Experts of a small language model: 283M tokens.
Below are experts of layer 5 (counted from 0) of a mixture-of-experts language model. Rows are named router (the router's row for the expert), gate (a neuron's input weights, with its number), up (a neuron's input weights, with its number) and show model dimensions 128-255. Each number is 128 + 24 x the weight over its row's rms, rounded and kept within 0 to 255. Numbers have three digits each.
After each expert's rows: "mostly gets" lists some tokens that are sent to it at least half of the time. This comes from a sample of Wikipedia text that the model never trained on.

# expert 9
router:118090118133128135141172104159182137124136127146157119147127143131148104138173127173163119123110109154156123113144135124113079135160141121159133145093092113110091108129144117095113116113134073117113097141078137108123076120094120166145123125116120109136131162146170138170142123153129145160115096149130079114140159130166116158143122111111114164152158089108168123143169122096112138093102
gate0:097116136166125141130144163124148126120138144108177142118156102173165109131146127132146147126116121106091163129125136142096125142126106130133173114129098112158169068139087098147140081166172140166132102144146143091097137147144138114114128171101126091126133131127132132137091098148076180118109100158130136122126109157141142145103157128165143090120129124079095148079096120137111153124130
up0:143129128160114155091134107143132145111158145104113150174098128115146171136119150099123137113153125113140109165111160160149146112095143140127106133183121141125127119161126104146101119176149136135103148141152132170083127122112118148109113131137119104188132147084123144124132144141173114145068114150090165111132133116155092165087145141145141123092120091115146176136121100117111090137122
mostly gets: " him", "el", "w", "en", "le", "il"

# expert 20
router:139166119157125150101145154120156114101108112147162082158112135135147136115105102087116101136111117137127131079132131110117111133126158121125118146099112132139122124155154129112153097099099087131131123149064141107183141118118088100089103118128125110132057124131170107136133111153129133065116182137131093139156119102112103193137133133116202168175165143109172102124122127082114121121141
gate0:167166116122080110077155162121077155104119141178087102112117141115151147123094139118150147106108124085103123136099108133133139114099125175116157119109161115118111155141130123134128145099172135178088085139101106116084101123135143109101107172155109175124063108117133183129105115150136099131117108100131132127130134152163150094117157116094102103130147113142120128145109155117134128143170
up0:117133144128154105132114110115138134148138125131136143122130116119117116189138126145074133167157121130166117126175133128113101141104132140132113140128064160118155134119135112163118178150090122095187140109135119144137153124139113161102133113146156123125164098146095155124120139123101164160104131142100121164090157121124125118120138131116166146084137183105120164086156126161139143124107
mostly gets: "9", " September", " June", " January", " October", " February"

# expert 3
router:142170144188157118106151128124129139145133109166125173140114075138139134149131128172124120143095100153146171156126132130148140153149131143150105140141122125111156120124095144127073145115171123151140113109163108136146082093136123057176163121113097105127140116138122094129156095131118143145124149123161182159131126136091180126149115193161107091095127137095138127120106164123141143096085
gate0:107140116114148141117111143113123138142119159143118156149151136131120119128172108114114125115132136196104096121096110095114147144101132151085145095149156119118083147150123140115143088137127111113111109124129119134091147174122169100074098124150120135103123124150112152067123126105110077133120129130126163122133119157111120123098104131093121112150109102126123116133130110114164126125132
up0:159118122123119115147082139171088112174148163120146160127101147097103151147122119149141121104125134138106166130139129151121091129144124085120124119102115164116154082136130129169114172107084098108141151141095099162145130095162145119160137115154137148136140128137100145144105172147105171118146130128093142101146159087144137142102113138138129105118106144117136114105133134115114145118105
mostly gets: " later", " years", " which", " he", " then", " time"

# expert 2
router:124083096114151092100155142167116110124084132103132116126125121135115139102120141075135152123099120144136126111169114120129106139153173124121109150081170137110115149123162115089128124124111124086105109163101159085120095158155137187118146153134127157139119162123153128090127128115163154115134118140138076158147147153149109127091133091115111177142124116115142067130118115136132152141104
gate0:136113139127096084106168149188136076145161143124163126163090098117128133057164101116160086074101115154148123151119087136112118125117171110158115150130133136102177094115123135126110109190118165135151134135128159105111140132178164107101139126128129114121154156123105137148122148113109132120148136101162094130134141117148104121114103123136136106150093155132099109112172096123100155132104
up0:169134118135168121105123132091084132127106131110139143092127120088102142189080171120139185125131137103158138130162084099127111110143134156106170128118186128134138175090132136129110145097160128133100147144143152123138140093120125114176093143142131133121135078125145121122137081122147139148099148158145131130172129097096144137131129099157116106108170142125142144122173112142138126139133
mostly gets: "ia", "u", " George", "ie", "o", " Paul"

# expert 25
router:087079124086117127138175115160120124100101103096146150168139129148105103115145133140134108110107071127164170136158134132092140114133155118121148120112132120128106094127129091116171160113137106176114103143069131132136102125114136174129148124154121161097141171094142115149143164081156122140128118153122099143115155099161104145120118106120133148150154100160119132159108106121139116124111
gate0:128142124102153147121157143133162121126132146132155141110143161143108089088141153129125134144110098089090105132108152163151134125181123156130133114154133127128120151105130163156135144135152116158107116107128114103150135084110109109085156124182109142155109102123155128126106157107130127118178158117165130108136175129139094074085117098127123191128113112134129161134124107172131161090110
up0:076138130148130095147121170049082141137094150110100168129090142085133125147107087088106129116147145154157112118137153129152113130128145076123157131125111136135134108173113132136158147110151133103134151143140116098156074136132121135127113134134110087126137163152107153135131118148151093152121115122172125121096109079134120159151140166109134087142141142127136133114144140120134130138111
mostly gets: "ic", "b", "p", "oc", "al", "m"

# expert 5
router:125141143136147145151113114148153170136140131145098115126114136110098112126144128118155179125098131144096142183124134149151132121153090123138107134172115101113168104135075103151092142110163175121138158129190162123135140103140137150151120143107139097121148094114141097108152158138122152160100121129138164099101125113112156122124109157156092077107141124112122139094130113170119149101091
gate0:122134119165121160134147115133130123130140111129075121132162095081175101108156159133088073106126106143100149121123134094104096127145150166120116142146112083113154138160108110162114116129072117141120116148118122117112122095134099135128080130131111136148151057167118092165146095140146120129118130120156109128155141131138154110145129118124126100154121142109104134112169116156173137106124
up0:101139078129138154139140142151123124123139134111092122091154098129129094094148119142168074105127080108109102142147136172169119099112118138127118106151125141126161128150086160127155104137148147107151105129114125117143112087138131139101104137128106165100143060144127106118165150131122126078159170120109101096094124136130104094115131164108146113130141191099112104118108132110147118148113
mostly gets: " and", " that", " which", " he", " but", " or"

# expert 11
router:163143127113116126139106120128150133109131141093091143122116104076109160124115100152142092117119115124139155145109149163117163117116111102143127091081092153129090126118100140169130135102118173119168139134139148149099100129110136168186135100116144124163125110134173130159164141139089120127120133115145084140109114143133173106137085138157089114131096104166094155114116163125103122112132
gate0:131146140117110155128162162145125121135158110139157125073131152147156109126131127155113118115125113135096111179113139110137107120126131144099163148117161099112129117104091081139174134148120172140115121164113141177105139088112113138159142094142177140107170104107105164160106126150157111117135140130111151081119153164135133114127124155072141138111130143190114143114149161137105131158149
up0:108097161119125089136106085129129130129098145125115141173120111138129143158108107080157113150118122090142127093138108124127107141151134132117117109142099159125138145148103144120106119113117103102123157102140125085127118148141134091105083142109120128168093112133130121120099098093087109154112106120146132166120106082137104119109128112142114102135108103098124121132118131137153085104139
mostly gets: " the", " a", " The", " an", "The", "'s"

# expert 28
router:133171108141173137131099146065132140111174132157125124103127104111124135132165148151089186130156089086110126134090091154124098125134119108151133138189112120141150129118097129187120125127135156113122128133146113139089144138121133104137118171178120113163158093127119079120129112091113110155113126103138186084128131131119129073148162115123097099088139142114082144115112149133096079142122
gate0:094141126098116143118141112102135141167146182149125157135147137115137169130120079127147114137141160143113118134123146145151108130088210118130145146123153148121143120098160137119139097121116122111149156107150117180141148114143162122119145149121112154125127084137119115073146147139133110125130107140081090141136139126133164148134140121054139112098144117154099126102097122133148137128141
up0:120136136112140149115169148110163130161148139165140147070160146101140134128148122104144125130142151128127060126134108113164128138167132086149139102109102104144094129119134073115156087136142115113116111143145150115150143124114108117097149105167138124108164089162116135139117139148116095125143135142094121148123135140135150112077132110119108132148118164131099201131120171095124116180109
mostly gets: " as", " has", " was", " on", " also", " been"

# expert 18
router:126111125079126095153167141187104128155132146116148155117122100176135144130116117114075076141135147161138087104137115108127152129139111153111126110073122163136091111110146159126138121135116119147109124105089149122105123094166136090070116102097144158134123110172100135088108117130135157135137146159141105168103169144139142134106153140111138135136135138151151152126097131101127147107148
gate0:149151145107127132089134156110137125164122155146129114143143124144140174104138145148103124129112160107104119126089163085133146132136110145122116098122116148176082132119141144147153131130133138139139126177138131163148118158047151144099154120168165117136112144155098119115153157148127101124122146147121168071178114174125135127159093110102127109136082103145114147156109155155146146110105
up0:135145126185121154137114129154158156131113160088166113114088171137149145126152144113131103114067116112130114106111142099116150147165102098089124115135151160078094155122147131127124167157129132138112133125186132129147103131159141177117108121113114145129162118104170088123098085090084159131073168128095106117100129154151168174118124133119114130108127075113107141140147115142128103128154
mostly gets: " United", " University", " National", " County", " City", " State"

# expert 29
router:092074155096109160160163098185109114103103140131161127127136146182115126131103138114146115094141122163167153136147174109106117116107098147165153121101155139122115138132135094114178123132132102146136095147113125123149132115140138154129127104121134173157144149094146163128103185136114111148113140154142096174143160093131118131109130118145107173145147109134141095133090132135154137142133
gate0:103115137152124180149168145128161152101101093096120142194131152111129170162135133115139125124124136129148113125111182091113132083176109150172140122109099152156141130156127127119112119155123156134143177122165135135149140145124124111177106121140120138125114160133118126159127163169118112122147088126125133156134149162155132105118105146094129139119090124125119164106153166165089121124114
up0:147124121168153101119134093092131127101137101108139156120148156135149141129136112087115114132125117132096126099119155151150079154144114100136090138096110182163125123129158124180100130132096147073173151089118132119123110173119136139147131115159134108118143164163080139149139188150114100119111072150125116124140149143153130081163131153093156135141091133119094150093140122156121135143097
mostly gets: "/A", " army", " Conference", " band", "-A", " Cup"

# expert 10
router:147077187114148126136141140170091135117141122111144132132141110132156128141120158164117072139125107139166160099154092106136113157127154127110112137100118091156135126087102134095134134123144078163123148130119119125100109135132117159091130125117152179129179121155104092109126142116139150184159097147135098129147149095134114159154138145120131121069149157145154133129145126090150127138137
gate0:082141126166124096141098137099183103190129097131086136145134168103126120119117096121170153158129114135117118118179146115108062159078116096094111160115092105130155129113160133133121092146135094179116124152116113112072127145155120111149150137122118114095103141181160107116109115152106120108108126154116111148145117140085155158148163098134107110087150143118126115075093142135129139150147
up0:138151128159099186106130127127139116111116104116111112080109143161159143158138110142132119163124119125147179128111128065144138148148117137118088129061106150126149141117156129138125171168164138111071117133108123112123133130118121122075165126116148174120109180116120114117141117122144151091211147125132139123103076117086136100153134158171127133131155138132119152113142155124151132096130
mostly gets: " it", " It", " people", " film", " family", " they"

# expert 31
router:115154114158171153119136146103096144113182119129068145100111153117163127122150149174102120115141106108096117115080117142132113133124128142125129126193080114151125109126095151183135102138113131135170153165132091138086152147129123118145126172139122136089150120120137117193124146127121136158136123075135155047103129148127150085119100113146110089124146132147095193125151141112100120137121
gate0:134128115139108158095132138139168102144117126135102124145119066105124103141068125148159103095128144115104156106125129125112164129131112110091120124090155136147118124112096113155111165146155160141088086130146162136109112136142121152118095114073134135161138154110153150116120133135119179111138137116107096106145134085109104142129146138117163100138129124109149144162159128133121161081130
up0:143144129097103108119157133162094130124144096162119139158056145098160155117094136149137137169080144117112126112157142136153150149131139091109141113118151144140108126141147157153153154136126152155117107096129125096145085185115115173112126117126168140128100121087117159112122128144128146105152174124138094109113141112092108160153081110096120109141152118124126120123129115107140142127117
mostly gets: " been", " out", " up", " not", " time", " known"

# expert 1
router:168166153150092137115059112113122110101135125127119105082127140101139147127119141075123116148187171123144106095128132132142148140128119134096111145107153111122144140155133112117106131125085121084116141089125157167139150127136136130125143119122114123118125132152114142137118146126128073111105092147104137122142122095130171149151114116183159149107143126103140163106136114127141123148111
gate0:139123122141129096129128113141139118109159154143155078095175097136108142159139136145129113192128125137170114131156138144100124128142152102155128074155136117120124127161124144152178105117147138106081095114123151147162128114085074162170183106117132125186122101120149117084127138128136173084158143101105115095183136104140095121114165203145145129124139123120124161154072137099150142130111
up0:130139128138098142147101161115076090122126145070119110115107120106142172164093114144111102083155111127138125107151140111102132144192092111103140102145225123107126088093125118149106116128143151143111178127125132090125106164157133108121119120097156143105136103114128121175120117176088098107099134113157114162101096137126155137152158087138128114144115143111129092149139114124068127123156
mostly gets: "',", "\"\n", ");\n", ",\n", "\";", " —;"

# expert 30
router:100060152113153094140154149183085133102154112097131154143150109146166135114109145180102060148120124159133143091143088095167117132113170152152119133108132105163153122137084135119158145131116073142155159112138132138112104130150110149078150121122137178134153128118102142136115137135133173119198117147126097134139150100141120161131122119135102126101139165144139141140135132084167130127144
gate0:164118131123146131136107133136089120149137185121164145095151140146115126136132113105140163110122161155117116136114141082130120056090117133108128128113174150118123077124077189104156116073099139130142100147123127128143119123118128098146133060105150138130132155129165116132173127138124099142121137130149124122098113136116142117182151165087146151139131148138116188135091094150092103177177
up0:099154154109151106110124123129110123121099128112147092118131109101140139076138120130108090149130134106103111109120148171157109139139110066166158156101109144120097140103105131145123142127146137127098109130139160143123143096153148135125135178122152137137088136130143158112114112147100172132134109120160107151151136093119144103085124117149152120142137137119125124119152126110148143128110
mostly gets: " University", " season", " series", " film", " life", " people"

# expert 7
router:172108132112135117141121112108155139123147107073095102142137115113149120145146127184123118099103089094123141149101182153128170097134116068127119104107116115117120103116096106159167152112127160132128134103151125165094088147100134162183147077141123139119175093117146107171148140105096102127104154129139141130138110139122116115158126159176112090120112146153098125142091174124142114141175
gate0:159140071154158124131118109122143147149133107133161069134136113130123127152164172116088088156169126148095139153131111138134095100139153101135169127134138092133153132115099114135109159109120123148122176155140109103131122123159144135118112127099139100145113127137083153126138120115125100099089105110160191124128136111092123116114119125100121082080115108125170148142119098145117138133091
up0:129103070095149116133135146150128104117159140107155134154138112133154130147086101109150160195077094112121148132113110133187161134084134097187091112120109134160154109183128175135158133136160150151187130134113161108089128132147119110135166121132101137124140106135122118126158156116114123140094137081136130149150151097161105130107117121142133156163122097128141154128109134138111141137165
mostly gets: " the", "The", " their", " a", " its", " his"